config.yaml
n_layer: 11
d_model: 192
n_experts: 16
experts_per_token: 4
d_expert: 160
d_shared_expert: 0
activation: "squared_relu"
moe_layers: [0, 1, 2, 3, 4, 5, 6, 7, 8, 9, 10]
router_score: "softmax"
normalize_top_k: true
routed_scale: 2.0
balance_loss: 0.00234
balance_bias: false
router_cosine_scale: 20.0
init_std_router: 0.0145
lr_router: 0.00164
vocab_size: 2048
norm: "rmsnorm"
norm_eps: 1e-05
tie_embeddings: true
optimizer: "adamw"
lr: 0.00197
beta1: 0.9
beta2: 0.98
batch_tokens: [65536, 131072]
seq_len: 2048
train_tokens: 737700000
steps: 8049
dataset: "wikipedia_en"
Below are experts of layer 5 (counted from 0) of a mixture-of-experts language model. Rows are named router (the router's row for the expert), up (a neuron's input weights, with its number) and show model dimensions 96-191. Each number is 500 + 25 x the weight over its row's rms, rounded and kept within 0 to 999. Numbers have three digits each.
Before each expert's rows: a language model's description of what the expert responds to. This comes from a sample of Wikipedia text that the model never trained on.

# expert 8
Numbers in tables. Digits and dashes in pipe- or semicolon-separated statistics tables, plus plural s and pieces of place names, such as 0, 6, matches, Carolina.
router:513493538511519501487507456494508527487465511446489516478536523523515494512465501531457512505514541491503489460518509493488566498538471512483478511518470478487507501521500490484512460524491494470501498528502523492490506502462498496504502526486517416512455506509505481456512514485491467480
up2:452517497494524515478509504445496519497485491485457524481513497483480519518503513502514523547497483482522490474492511540473465558523525489537448488521484495488487494491524467493569479475532461502478543463496484494525463499483519453498478521523530511484522475482494472549460498513486472553
up3:483508499458503509484543478495560504480504507536513507527492512496523491575513446477497553485465497507520530512507529469502489494466496510493500514480523524522487451517498493499539521511541528523507456497491476460539535506482506480520505527525470482520494529508457501502455486521496510454
up4:506526510472509521527513501467517505475531522485501525485485458484501510513498490508507508486448522531501489476524522543509529490474524525511496493524460432529508496521500513498526506458508533506485438490472516500520472525545498486466514522434515509470522514485529518504466506541527478451
up5:513514487510468508558505484497492489503542475563509487466533488488511529542513489472508493529496521461510509465494483499464486551517518515481546487504477543502541566529489492552476502520507468485513462495487508548503493512561497513477492453512502506484549526493500495500528502523488491479
up6:508513510507507523481515495507508509537468541525482470475538501531482547547497453495525483501458473515485493476571488510525532440503446544491501467539497440473496502516536502512514524518504554564527472486527461497494493494500475493489524522514481517498496470506500463509495471471463488502
up7:520525482508562482491522537476530513536484493472533438474488536476480482503536510470487474525435470528492511531472500466507515523518518476475483511500475511528483487492491455494453530520535500458442480492505493540508453475521481503526472504519506477503488549481474485497493499500506491513
up8:546488490492512549498516500495526509498487573477456488524547524485503506475506517493531529566509507502471532555454519514513512486515544495468473487502474471521527502509488457502524493512513473469542497488503469471503474503507528507468521480519492491483506536519535482533511502487464541497
up9:524532469502502551509508501512531544463513505500467486498504477491520511522496499513466493452465475470510500475462441480521503505489481503508493512480528519454510514542504440520463504501522493564546480513511483484505487523485530522554530477514476503535499518471450518546544541521480532507
up10:518513458542493541497527527482496517494534493485481481483546459496491515475515487491519482505506508495478441505500531488530514489525530513493533460466487487479548485496513484476519512539497494534503492465512445473528498528511491486456501479437516499488504432458472502520481543510496530513
up11:497532504497471496483544533532497497474535496510537493496533494492476504482514495511532492517490465487491464464498464499513443504488543504493490524497475516435502470490518453521457499493549519504509489517475520549507488495500471516464547514460496495501502471504505554543504488479499513507
up12:521511501520534534492532531548492521469525495490508490478507510492479482470512533464501479475492475466486475521474491503466513477506528489510486521485523485473490498525533540486469482518502499486501510496492489524485488479514449509510492517521535522577503513516488513561549509483460520546
up13:487467495497502512523481513488507529482475494502506547502489516507546567502533477513510507484475537523533476470499510537499512518522495484508478505510484523508514512517528526502485485477501468514472546488494478527494500476524515522527487509502455478488477484495510507487472486538447481475
up14:503507461506530474498484515471510506539513455492490513484492508545494486467492454505477471479508501503487502515503531488527459450447480569463512501511499512454518520508456435487498478505501428512487522498532529473513463526541484500471510429528514494532560509509513502510488526522530484518
up15:478520479478506577481517531486549511496498498501484499506555488521473531525489469477497491495493464478472511510512480496514493508460560495468532505525477500502455523484505543559506474437481509499533502535474480510494490536512488528498511553460476559483490518499522511486502449486477478502
up16:511513478502479507467493523461530516533520510477493487495551501507488464527498525446529508533484466507464524461503483491488501496519532473521481479507499543491471504567530500516535547485524527471505530477493492533490527538508485497487497478527490456487483517534539534525504519466517495490
up17:502510519509518483444457466550431487511530505527474505532484514481476473519576483493437521504456525473521567541499483541497511486488511520519529517515499485507531507516514487507473492489530532493458506489486486492486534506493513480498500517491519490442468486524507496524475492508521507528
up18:505505458474550535509528466505469504512475536517457471528490495504523498457495498490511487516519483492466543507470517550502497520532469482536488516541544483506517525535471531497513501506514488517498534522501474473492527566516473516448491487510453523493543486495498469464540511482487496505
up19:504489484481494548536499473512500529510512518519508503504489471503461501506518477489438464513477494513505475478518472516500481488500491541499526514520490490504495487515475513480533495517512534448541511467501473512497526465539513502482515509460529501473520445491450494508493504524495473490
up20:491532521517481493501498504533495471487502517517543480499496492455487469502517500499507489475483468512473565515485526435483499482479487506532512508461491537512484483483493494471520535530532484535498472491502486566508490496495485481533453546500496458498527521478527518499493495517516524506
up21:518500440486534483515547499496510496481481495552477525501503501522451467497513486465469505535475507502514530523484468520494488475501520492480535515491503488541481505542480500554502534519462488486511450492510489556495481506509512534546506512481499492458477508504489456463514505473478447526
up22:496511513483482480513478472530548547533523486483481513480493476462504510443498526491527529483474498520443491521518496538514499519483508506514532475515459499563525528499507494529495480501553516564454481475514542514505542533526505489459511496539525467519494505535523515539509494483462520501
up23:518512477517505487501500482529480486498504452508474514547483544526518474522515479480545516475506492491512500502544456515539431516475488523470475528476461479484522482533484498495490470487510531531485518494495487476464527494432500491517489501502473496441483504489488511507512456511461487523
up24:469507518482446494479558542495461524520504501505464499479537481482512504492498489468439487541463430528511474476517527488532497474481502435518498501536528493482503490550513494504465552475510484462486487499489479472491510488503459487510509494493513478534517527501461519503524477516491512494
up25:513508473485504548484505510503514495500471478534495479542492505498491468512544492474533479491463486515523459466483486499586466475454505488512482528473468493513498481506511518464505523521467488491500503487495534500506526513504518529530492468518467491551500496490494487518500467523511519510
up26:517501506488507468480500502503474467525459530523489499494503499519510471500517566515504502480533518461517499475487498461504494475507523504492539485508476498468487519526495490510503490532472550468469522489506518479527498493456468527530519514498474534518531542507523532573551509473488484489
up27:518542534484495519483514484477485535447459505460462556562523526474476494474538456522507544512507474462518489495545516498467484479513493502527492478490500451473497555547501504538493485483512487527504496509540518502514567528460491502475524528519533509512498518462525500516465488467447522496
up28:457547505486462510495532487470502439514533513496515540499491516474475535516507541511545502480497454458445522510470456460494482523507470524500474526469516502483443531526553488510520519511508487482493490489489475518541475465504528525474497464494540515504529485512485493462535504472490526473
up29:514465468545523543495507535504490463446530553512492535497512527484506513484492490487522475556496445485462504508530474527518509446458521477473474509508485456496515516542507481471489512503528490517525496488439530505487507501517500452505519477492491473510489529482508532521446462481467495523
up30:508528536480523506484511534513520481524517478509477522490521509544493503535494494493553507471496474482530502485491490515487511488507512495485523542452462498476455509509484549491458517496480451489517496464499501520496465486506528541528487516468447513556548511516467491530542480506469481462
up31:510500532478486505485526506539505490517493493514523511482442509510484478502502484483495491521513511500500526460504481474466514504468502517494572504520503525545542514521546475526514532503521482486494529456516545487487474478493493480455501469473512520509493478524503562561520495510479463502
up32:465515495482518489483562485542490518465512512539523506469504468512525524463491520436489511494487439525514490474469492552487474512525523506483559517470499513488458496509477468468505542522566510493535505485554486504503524524518479515515509496477522506506474559484509520469500479547506498532
up33:504505476509485481561525509501505513491525477527475476501537549517532470542489544482501492485493468512478490497515473503508490517458485471481544538492540501513528489496495493525464555502492510493485458504485525514513447463506529478495514517474505527549521486473515565515532495480515466471
up34:470479526499481526498514517496507536489531521472514482483536502515466508493510482462541506486495485493506481493522475464529451466484558535483510485513485460482529514510505489502488493478486493509482489510467511512529500489503499575476546469481533503447505505480504497531451475548522503513
up35:507496500461440499509539495535494526488538472500505525500505537527524513495505522509499522536522534478510512450550483481494494515469504533507529509519495499480537519510524474476509472495500526517524514442507477518535516509492478478462489477490529475494537529510501520515508480491500517479
up36:510509524489457505512456539497464486532482496496478564512463539534475510522490510484528500523480497427513544535499485499529489497522480529513481495489536474479534515479511490550516500545465504482494477457494480536525486521466505501533516464528534479498481494517499450511525487527499510498
up37:527535502541440521485481521491513480520536486507481480483548483527561510472544483503513526516499518505518462520538542503480502507493472477524503480450505468506506531496480513495487509523518515517525494507506512505499496454486523510526479471493514511578468503471521476506514490493486485463
up38:464516506529487498496516492531463483506544479477505483526498509477492579512504528505462510524503495472497455490477505486496471472505525495481485480475500531440494505503454517483531494513516481491441481520469490524493468484492494459510469458514527501515558499496503544520476485524469517532
up39:522474505493523535501501478478459477476463547495519504520524563472525554493482529476464517524514489480498529472458486491561499479494517520527482512527493463493523468520476499482519498514483475471517508468487532482511479541545530500495473473508492483491534476504504478500487489512504513514
up40:489519474468528502526497482519471482491523501506489555489526539465522524482496506484513532498509457516511499542506443498508499532499519524564467514493502475486472509524542529486510499555503479556541481466486497489458506541498494503550464531541473489548524506506475488511502491531520538523
up41:494521478486476484500522518486489514495525530486566507479479513502423516519474525496542487495523460501465488518502525514495470450510521521466490530501543533529506493550490482482481510510471492475520478461529469473506446518512509471499478508488487477534516516465463514510462444528413517475
up42:527481537530510505516506533515520473462516461553478483513536538457501478510485501542511507475516499489508517487511508511485497477473511528485488496503511502515501542494485500527476485512508472484488463434500510506452496534510514491522485487479446477488526483534458482541522478530481482452
up43:464508502505457465495492474531506522476476483476491545471532515487493553515504496522460530487484505496474454445507476516485474534485492521492520452495519510499576515522457487535533511526480488511500520485509502512496478466505503501498480533473476522483512493529539499487558489493494510506
up44:517557470484479491526503517558488500499496494522465516489505508502557487518487517505473540533501488520541495471515460546487474461524493515527534481477530501490504494505482479492519481473507520518517495487465509504491527475476521476481515541496510517514474528483507523521514504483521471523
up45:469504505510494511504500478507528501502502535522466552515512473544489553483521533482503490534489514473572485469502506468492520489495494505499534487460491525454479470469493510516501492521498497522539470479494461493499467496513483473461479449490513527517533487506474532526474514474498507466
up46:487533510464498476510496515492507506506454524491476480531477481545445510497527477479535526496481500466483501513521539464470505528531477533499509519494482450509509471527507488580513528514496465489500501521528511473522467501503510500520522529509512530512502468531481459474561516494515489489

# expert 0
Word-initial consonant letters. Single capital or lowercase consonant pieces starting a word, often after hyphens or brackets, such as f in free, M in Mr, P in POWs.
router:486488523503471518497479491461500501542507519481532501490528455513472488480513498492488501485513521475492450515467519542503478499509483474493530501503521538495522496492517502478487492453528462473551501531495519474496483466471509513527506495499482539472469574510518546462516455543529506499
up4:491501504490515519491497535525479508459493491491513474529514509472473493483497503490498507524476499528488501483501458463514490437512497508533527483505534527525489543484446502490509495481496499558507499468492457482492492486507494507472454483492524485480534450490500515508458553487513522477
up5:448503518505455532509480506483511489468518501488523518535527481476522504483501565495520474467468480517479508475492505493476544493491480469492526501495494453536478519498472497509517523510509508506509547504510503508516548510523502489465536535495473526491499500485548506509526476467453505460
up6:522521506521509499485531514516490513477440503535533502519535495512571531500472541496530515500480473526471499514489483513542491512442513526468540537497503455479468480510503508536484488506493515522528477507476532498502511533502480527487504529501483530566480535502490520490501464561498484545
up7:517477483455481531535530474473520455482470502508491513510514509530503453539464499546480519548474491531476520512493516504551499514465474500477516497510510508507482523517478531504473490502478502522524519496511524542554478529536489461546506525520486499516478448505483512492494477468494523514
up8:504475497502500483528546462515467474457530475519496484529544516482500494466486484507525489509456495505448517507487467483526463526507513462468527510515495515461492530502420532512492488522550525519488510526500521494496497514506491477476497490488559455492534518496514450535457500484514495547
up9:508493471451537524529487478511504459519495500495521482480501563515531541493501491503451521494504472487507507531476511468497517492492490554487507542497494540515510493487509496538462491479501517510525462480515465469519516478504478499506518495466537470449501504528477523490470488484440501487
up10:513533493483474481494539498519524493470515499516522537459568505532477507488556510470511488519512482510499485460526476505530525469506498497530492453487548474532527500519497531527526505517507507540485475466465521498507504491478495507469483487488492483459494475502541512456471531503545473475
up11:459473500504512538554485469508521456509508504500511546510454511456515443484499480489495504486478483461500508543516458518504451475496479509549492492538501480492516483517515490481506467480483507486508541475474489499511498537473530498549528497497518504505532497544546458475513487515504497521
up12:498474484472540539506557506474492512465509477510477462466493503523465513520497495454474477519487492559486494467497535479534494519504516564511497496470493487514511497499466508530491520521501509488495476486505552483512502515536488443457500516499479513512488462481535496487439508494523484543
up13:524520530515521423466553506490514484547546491494485537513491500518504529492572516457524527496499486503473550534544512497512473487492511551535527480515483483510535458479469480502506554497460513507534542521500502507529531480521505511509540502469493465477523511509501522496518494516499539509
up14:541535518445469485494464551533476479506510506500487492515475538517521487489501531435500539504520516487520487547531525494515509504478525489506522470519483477512516529545520507496517513471488531520531458476525529492515491489488501491448495482485443569476489511541523518507520493491504513480
up15:497513510431507518528476505487495513527473481536562512475512496514489549510503454520493500467478523489500477485516514474468489492504489492500508511501479500495483512474509483509483539495486476489478512511490493510535533518477484465495522503478468501534469531487476484572542461483478514474
up16:525521477501498490512505529489530490510506473476500496541496537535476500551505476499479503457494520516450460524466496493479469526508505523502503526486540511486497477525507445504524537475479505483534511549499467460503522512509476522525505504494543492488488519502516500498494481546523495468
up17:474509489521464513504493489465500482460553531499492499559496498520492501485528474485514501496480456510470498495504510505492505525507494514495473520537479493499489472536450494463504518484476493502489534498477489508487523545484494482495488476468496465464512507487471479522514524524521507486
up18:495495521454467521499473518487461498474523461491498503553555503550529487506511484471532552501482516513432493525520474483499481550485516453529488524493461498513459520522480524478516515462514492444504503468482515494486512520492520490488501503487522515485511494496471500492511521507522536474
up19:495490473509500503517496491467519496517454473462510522506485491500521480486458529516468537514507524532485544478511512520481455490464520497504512520560466505505497485504470499538496498511465493498498511522470536510468504521468475513514568480482520530502486467467527484518517466524496487492
up20:548504544459480469496489528525470518493541478517534494518470507513519486486493501433514514515539536472515486494481456524453492508497522503484472446528453508498466514514498497486535534476501478443488520463529517514520509504555497498478504513494455522468509493501517500531503503555477501483
up21:490526500455473444501485474507520478488502493506528486530481532504485499474516495457456535487492526515502515498512530454521524541496483526532478526507459480498496499507507468493536503469495531498520512494505538486518508516544532536484507515464539536494496510483517480456516542540501477504
up22:497497475506517578481507468511516497484510507491503502532461501480502493511513511548473493516507526482503519471503478498483454505447506493478562511513553508529499465506488493507493474514490495523497480508498494493518521474505517514489540538466532506490561494516508503532514487512559517530
up23:531507504533550476495500531549522483496501501492450530485494518470547493477525527454503518493487491471523508469517472511487556488513475496484474465494483440494522470528510531541555519518484500526483466530525492516527459507549526460468485467479466514500515426519496497529528495509518419532
up24:501497580483513507509533501466478522500456508491452446501434466500544492523512519480526509472455479506518508500489504488498516464524501495479509502530498502493517443504496497483531549498453468491518486474488533493507514513499500489546440497522486538487462502469494516546475501508527467485
up25:494522523511506461519473536515489479521520500544483492495478520480491461474538512524499477474489479492560488488526493485514551461490502548502536564524494491491500503520507504480428497490487517526496476448481511535526538496491501535491456507540491453507537505489529496500542538482490484510
up26:488521517428509462506549502460515494506462518506545502513534520481462491481504483472489507496489525514479562510502490463502499460519489531502484562535519480495464514488513465501513468499485531464488528467551506486472479464483476472470512502511510513460525531482506483483516552516475505506
up27:470515488469552515504540522484535485489488553552504499502533494516500509464558519515477499471509494510511522499503456491502520477499516533465528532455510486497499500468481500499510492494497529472489455489482485505480421511507485515552538507476478504513481517511504544516483508497507490466
up28:544495514502455503499492490518479496534435520507492492523492506513504494502539474532515478526478503485533509564481481433531509497496562543511500523520441486471501535501505444506545523515484534515514511497532537510511462506519485530484521475513487524490520486500498527520496490500510527454
up29:492496499498477517523508486522507491479503521473507472544504525501533487490499542492494549485498509496479487482541535499541478451462492518481518514549481498433495464505527506515510536465476489497509514501476491503533515515486490525497454503516507426479584480489514525509510498455500537504
up30:462502500454483492501472459553489514485485512507545497497524479502506509481486510534471531476463481530515479432489457517498520505481547546495488516456452489480445520502482503520519481514518488555502490491473478505529507496519515479463514470504479523444463519495495486490509494503504466495
up31:520516543507470481542470492491443464483502542513461505497458499527478469529481512488489541515512496497482554488503501503504505489484476563501470486526460493457496506522518479537520511510506482495515501500522482505510516502509517500485459456461459508524514474506520510498488513495440490466
up32:487489511472547547495525507471472503506476515490503473535463516509499506548491483501444520540488443489516485500488477499503474520450503475511505502523526483458485512457476417508490510476483485482498492477492517489427475545521498507527500446461502534553475505495518499513482480532514508490
up33:518493470505520514471470496529516512484530484512513479473459534471451477497496459527443495547484549526494552489502519496527497512486485488457468511513499511546530497485497520513520501487470565492474468515509493540533495475476480521502472473495535476517493527528504486475480487499497477504
up34:484492490485535540477510484498518477446493509521492568476494519453509513497528527484511543491510488516469513501560526519490553495493440499521505509500505474526516501534480533516539497504496506483511490480481540497497474516529497503492479479493456533534527464505474534519475496503520503524
up35:483464472474489517531479473492493456521458491478498512508503493528515514505520493500480498510467484464528513532524529518529480489495518471531499448520508489537515498519465444523504478527466490571506474488497502469545495516504443481478503472482546484484465455539507510457442478556526525507
up36:536504511466502488501497522534495504532486496508494543529530509491516469484487553477508543569524497469520508493493540526506524496517529499461487504521476509501495495515503488541486479518505508456492478466487496523504576471488500496512494468537474459494470500508500511488498533505456494495
up37:506503492506500483474473535488434514520511518491517524505507511481487508477512487537502503544475493537509481495476494479500509544495470540534530539493495504511509472509506495479462514457503535498461462479481470495461523488517464502503478543535525485477513469526458486516514466503545508481
up38:491517566480484535540504516498534521495478481501499530513521510519486507503489506531493516469525507527489527469486473496509463491506517505528445445520497466492562497515480503521532536528494508448521523508490502500472530503485501459505500518488485488454528482506508512491554483468502428442
up39:464514542535476451521509484497545474492549521481471524503504517500500500519547515493514600503485497487524508483535510521493497450504520452511524477488464494472516500536484534483549505580494510508517485501501515515499505485554500514469450497493531502501548502491513529535504527495558447500
up40:506503541544484521525501501522473464491481471455506501511534487472475496524511542484527469467503512486477502495509476486487455507506562452521502526518481500489463494507450484499500514490481579529454479527503534506479509537500484463503496526542534475509490509510509430522520478533513510493
up41:448496473498451529498466492473499493463485528510502502517485492477504499494481516446485522468477475505480492491536491453523524474515469498508496456516545465478533510504475479505492506527493513488509485486484532530535480542492432499498513519536565466465533449455514512528498516497496505490
up42:520513527481462491489516511482487509484516507484519434496501492541537462445490506463524509482500498507493507492501473505523498504524538492484513504514481525521491473487511510493484563487428502492493536477467523516501538509487478522515494494456503472490506477521514537496518511526456505493
up43:526516536459444490572522518474479492515488502457477486485481476491500523520528511540478507509472498489500522456504521507475479496488511501472507509495509462518517492535483469517508493483494504481476470520504485534496546496458487505465476500541493503458466486478467454484479500493484479484
up44:472525498478519479532481525507457480502534513576498502502471510513542468497471552464519470500517511490479528508470484530502483454495497507487515490504455522501506541495459510522528482518471509462499465474494525512535485500562550510497535512486484525502500486503488515552455513485483475464
up45:487552496490497494510496484519440506469520535483458530485506519520545519504473507495500551500515509514509513497525483516462505490451549476503472495489482501473458515509495505530506502512504477507490442450485495490519472495482544461504491481526507548529473484465492478494526526537449504526
up46:453503511505499479519484492487487485467478560537510496472500487461501474506496492508483478497462482452472533491498510452519510498497480502470508549511507495491487537479519494536501498533494527506475451529497511521484489459485490519537514514493489519488501519490475486515499495488432500505
up47:512526524512521491498449478531513446536505517517491477503467494531544471491510526482488456528483540478525515538507492519494490469496509511531531484500514494524471495495501462532539562477440471503493521490483525534522505501524476482505534501532497448515527470498464508488479474486521499527
up48:518494472475541530540546495505533475473531495505478499501542513491487433521573478478531466489505507513520498495496516511483466461519523465480486479500540483485507508528507514524554539528529521551471500487573521506524495540529513485480496506467501470514529536496512458509484466500475472466

# expert 1
Mid-word fragments, years. Inner and final pieces of ordinary words and century digits in dates, such as s-light-ly, lat-ter, 18 in 1821.
router:544494526496511495472490513497501503519520443460520517486519486502524505476489535514513479498496471544491461547479512477549538497517492530476478516522493493508508517507486496507507491492494484462474518516476511526556460486542527539490503520519531502504503503564489527514436497501515495475
up3:556538501541492479502496471536492498495529493526461507525482506488476477483534514481534494492512508472527504473495495482471506502526489479484503457475525511477528528521517482502482533488515535523529532553543505539491466518523468480494506519484455486484517441502479516537501521513522453488
up4:459513456490499476516477498552468487519454467529460517535494494508476529512474515508477474515472482487484511491482474558501485503517493509527493512544565469498522496490506526497528529505448515525515529486478490526504490530500521492521539478507490535545534505479504521484468515495481483520
up5:480483550491484521504514477578501500476519542455541514466520467484478450470484516497531489478507496500499498505533509503523487492521494471533497495504502510513464444531491482497495542496526518513518494503498543493523535494503504483489486526519521487481510477525511467534491466507509516524
up6:461511506506491540590478513521501481494485504518495516501527491518495484508482509497477484493489518472489481448490511512493479497500532500504496502505477520491497534490514522500469522514437483503515451516473497488560508486502530480510496497497505477497512507545441531507502492495449480496
up7:524502506486438486531512519511478539472500458532454483482538516483513488525520478433524526534510520532499445494530503505516473513497481508533472476482511486500491526545507487459496525505523500500519511526517518488469465554456487501485461493505478541467497487476486470505494576504514495474
up8:503517504489506550507472534474471519507522455464507541480547486510541513478525468515494544496528548489461478532522543489497474522515544475500511487491501506515504494462485511506487459505513491507537510453498530465501474506502478421516493504495541505502487507501532474484511537469492502518
up9:533492521487476509501516472485512478464527496523512464481509529555462487502478526489490466521504547549534514491452481505501443493462490449496488505474525492471464538539519482519482496527486499482511513511492476503528472538495479486511483483469470486496484480492509504489480498499522514494
up10:499499478488538499519494540507495521527493485506494492508538490504456470473510486442534547546492459487489486489532523506507482533526535508494496542522516526546508480497497439506517503549516470529503505527499540475570535514495481504529472484484504495459481515493513478486510512495520437502
up11:487506510481509484499524532518426426464492510502491499468493502520504488504501526457479545556463525498522508485539501467519483494541491502514490481504512500506504500512459499442492517511474465541502517502473499506538529485507491524512494532517478490499453490521533513477453481555513444525
up12:502509534507510509504494508473474478507461507515505494545538505543492548473501510497522495505504458502501480463530499502537473531531495504541536491518534547507490473561455520515490520527486510473533493520520522514490463495524504460520460485488517463460510479507461546479490499558505475524
up13:482512549512456524489515514521463507491510498496477498482522484495530516492497460496498488556530532520530500452494524502451502537464472477513500475496517497452489514528521487551522529485498484507492474490499449474485547514472480484476512445499536449490536472489476457460493485502481468484
up14:519518503487460503516517503519507484478437506460474504517495483537493539496499478485513503525514491480515553513498502494500478466542491475484511475474520448554504475526506529495518531527429530504528527527503522481513465494468488513533476472377499520485506506509477528500508494490513502498
up15:491495460476455501492518522467515506470539494502530520516530552520469523504525493489477505486503507503459463479489501506552478510505526485516504484470506499503547512484519460504489527503542578508511488507480513514463539463499514551511467524514502500500498502485483507503549496495490490497
up16:507517517566531490508510494511511524492456478524486538492461509495476473472496528448426504517518496472537506565506502457524465508447502515503506503464480467480523486533484449488485498511483501475485462480530528494553503517507520464521504451478497524518505499439506484523487528467500526523
up17:516500466494479582521529514530499493475466530528483505480447494540485501528478522519473475465508514499478487506505481488505508480476475491500525479512550443518498481502497511521496513515463501525484501514471500546489500520451528506539538527503501456555524454491558484533510466479492493553
up18:511518545503432508501492486544463520488500517494511507493461524490514478482471470491512500512508500432503491499524499516447511514499469466492482503500475510513475499544516528562493507520499489504472472478508532513503556504454504449494533542497508461489498504505528446462514497479493456538
up19:485479500523507518498530541468492548478477483491530472527540481494481527505501534513469502490494490510507507442466479484523450537505497488454512512487521530511510547479471454480506513514476488531466501491505508483512563488483505493481453495458454512456450530489515432507521519506447511499
up20:472498530539467546495477506516430520482499492465534506538539503495492505514474470451517516500483510462506479485514466524461502517505500479510529456521482459478514471493516526525534488469483525475503514517491527542494504527524500527528501488465467520455481448495532474493496505490475552525
up21:487509476513511523503513503526521536521535465516517464470473523473486489483525458509517533503501532481490460517526483479481509479504515496516544532452547511508524501482516543501522490508535518480489449461525487459512496473540475464467448473469515521501532493489441479521490506535492495444
up22:500534555510491455487533563513473482514517499485519460542468539494479543546520528493502506498506528490466495515519503480460471472562501469518521470515523499483504465469530504495477513513545492485510489480550470494469472491490511507509519524478506504506480521446493514484522475503477534498
up23:489508432526467519483494512481539501525469515508525534524456477519528444483498501483478482479523464457520511530544487475502454473473527498521505524530487509497491495472531519536501499516462493478522471486513543494517544498490488474487509474510500505476495512480456465468519478486518490481
up24:497486520496485482515476511521501487491526536490509493475487555506460485500532508543497522468479507499470514483490517487502481507497496527518557551458526504492518514539455481490500503509476466531495520480500468512487489466534441474481423508493476533516508513428497528548494512464517487450
up25:532496490485521478511495497501504480501509482495491567474470512481492489476522516521456494493503443459501521495550508508513485490539507511545516492536486539457524468495470497513446509494481500532508491477484442478487458451517486469531499524523512495463503530517496477481489497498520486482
up26:469487519492514490492483506504472502506499507479461522468535478504444496493493463504510506475475496453536501484520509476495471494518498559514500512534482500471475535497470510507499480494520475535513513545545464498529510512507493440533524511477438505510488499514494483516525510465470552471
up27:508500508555467498472473498488503463531489522528464471505477469490490482500538503513508506477519521490504529535501501478456469515504476495521475427530469471479492463525494520484470536497487513500475495524503496491494495463526490460493473525510508508504528484475489542492559537486501469447
up28:484475516552505527525482483528539507537503506432485470486476509504426530499467498526505506543488512532507490482475485517524491506508500491465554500514494495520492492528495483508497500524465487513507500500528516525478540492530510462462526532490541478476528487490504535525553517539468491442
up29:458487513464482525473549508450494513491485464468544461448516519508522491500501459507476490502474482488474507445505511519511493476449491524511519477483522513478498494497478464509529492508505475518475525515497498475519480560493495490502494468512536494542490464531465546524450523493515484495
up30:476507504497470481507518579486498553498501468482504469523499467468515469486492476511514516529487512490488492493490470455466518498472445504517486503518484517487510503531504499479513511461495499489480537497462500513457500489512515495497512474494516508491510471488498477520503515528520493505
up31:509483492554489507499513491526513531485548503472504497462460509469519533543482500478508465538501480499505487500484515505538506508461510534464512487556478476511516533495503482550553497442494527549523479474483486462474491521515490489519487476475518472501484496498476466536494457525497521534
up32:485493520468485500488513514554516538487481525492499515490535490482462525514496495448500486507505529506469500507495497462483518459485505499512513521520476500496510498520529469507536526527537493461493421487456518503507490450482558471489474514469466507419498472489514544505519516516510504518
up33:532496543527490485547538512487467523496504482511515483527489528484520581489487469477495463469499494490467411478488459479558488513487483501505520507482498510458528532509491498485506481466491517476468484481515471499470483531499484537501471502482531470507488530489502501471515530504491509467
up34:524470470508526501482521492465507516511474484518503500517471483507489496552501525428483498515464452528513489482485479464524505504470501531498550489499525480508497456520451484459517507537525494463541526539495500463462478544490472489523492533499520510490563509461487433448477502513489501539
up35:489544540482508459522501478476519497466453495473517492526463492479501492511522544509516526511474476506484493466529495500507499469507516455468510511505519423509520478517469522496491534506504522512479506488476540521466520504518460490473529549511486495511493518523475503498483484523477491559
up36:497494508477519508469474481526493502492555486502488536486485535526468477534516499513487512529510526484489523494492494488479539500443498492519493510494528477487477533499501473523517514512517513496517518503509488526493458512523508457499482519507504512484521522490457468539478531537526482469
up37:488512529494487510509483556509539465496475463473460531499533479493500487468520479522506527509464453526496475494452521547519483542484538482525509527452458508470530489473486505468512517467514505528533434525511499483481537509550477438529472526508505518482519478506452500484542516529504487477
up38:468505518459503513509501474503503497509493492502533490520496496522483504522520509505480461511492497506490460526487508534528466538480472514492500492515522458504477497467501493495462491500471534494502450512489508505482487526493486504623497489502500476552532505472503483522474478492496492477
up39:497519476527534459470482462479460505462483531484509484486527558509516549547524481503482512553476516503464532510483491469512491496448496514486487485472551526498475535547510477496499524463559510525484506494501528485514479538475502479525513490477507518480500538501455529510505491499450510490
up40:528497530506480502491515507505513468525502510499495508516497489509511499500502572540458470513510486491472483525519495541506468517537538473485499463485475485448475519519457448520494509537533493520471496531526505489495520546501507482495529483468488508540485496484480538541511471494511489470
up41:482537487507551463496487526503490522434476526521544496507511472482495485525484511542481476482511471481519520503461488503482459528529499513487503512485469480497528495546488473508507483519494515509468509515520478548488550483492467466485510524515466531521498518472476510526455480476516526552
up42:493511524510509528518485480523483481496449472498496534551529509485485487496500540469504510504484500476520470513526464451475487513517506483511495525523496510510519492526455510568525512497505501508463430493482492499549497495507498458456515453482519520466477477499489536505482478451504459516
up43:446492554526510486490481520472536511485521474505521539495478504527474519543489473502528497497519463495508515528495542542471525499560512464488490512494519514531517481518506508493500453490458472515508526466507536479494518466522518446491505491472494477463511489425502490427532510516455533510
up44:475538489506496501547555517490477517515497495520492541524471516487491497539498512495527510496498459499500458471487505546479435533487557519475498503501500510464490494490480518530489480448480514494496467481465517512533504522523504519519479545491496496492502502463508493489508516524517553485
up45:497505553489451535529480546511498478508493520540505540518521526518543525549510529462454491470489522494514497498515484494497497532466458493529497509485458482515484490498507503529505484536491542541513476529488501541537496517523537490540536484486506499455496504531479511526551524506447481497
up46:492541497533511494505465538564518488493496510456476552498519484528508495509508489494519496559484542496491520496524534519504463483489464544513486512510514474513551464517537517468512522508503497512534520488514496504520498510524515475477512521477543517490508498467514498525519494490490451526
up47:506522514474524473535509507518506540504473460464509532533483514499501475478548510483508492491518500513495515518468526517510486505494520463541511528524548488527532479579502485521472499491480467519495505488504499497514512505459464520536460510499484526518509476484495459491512481489487531525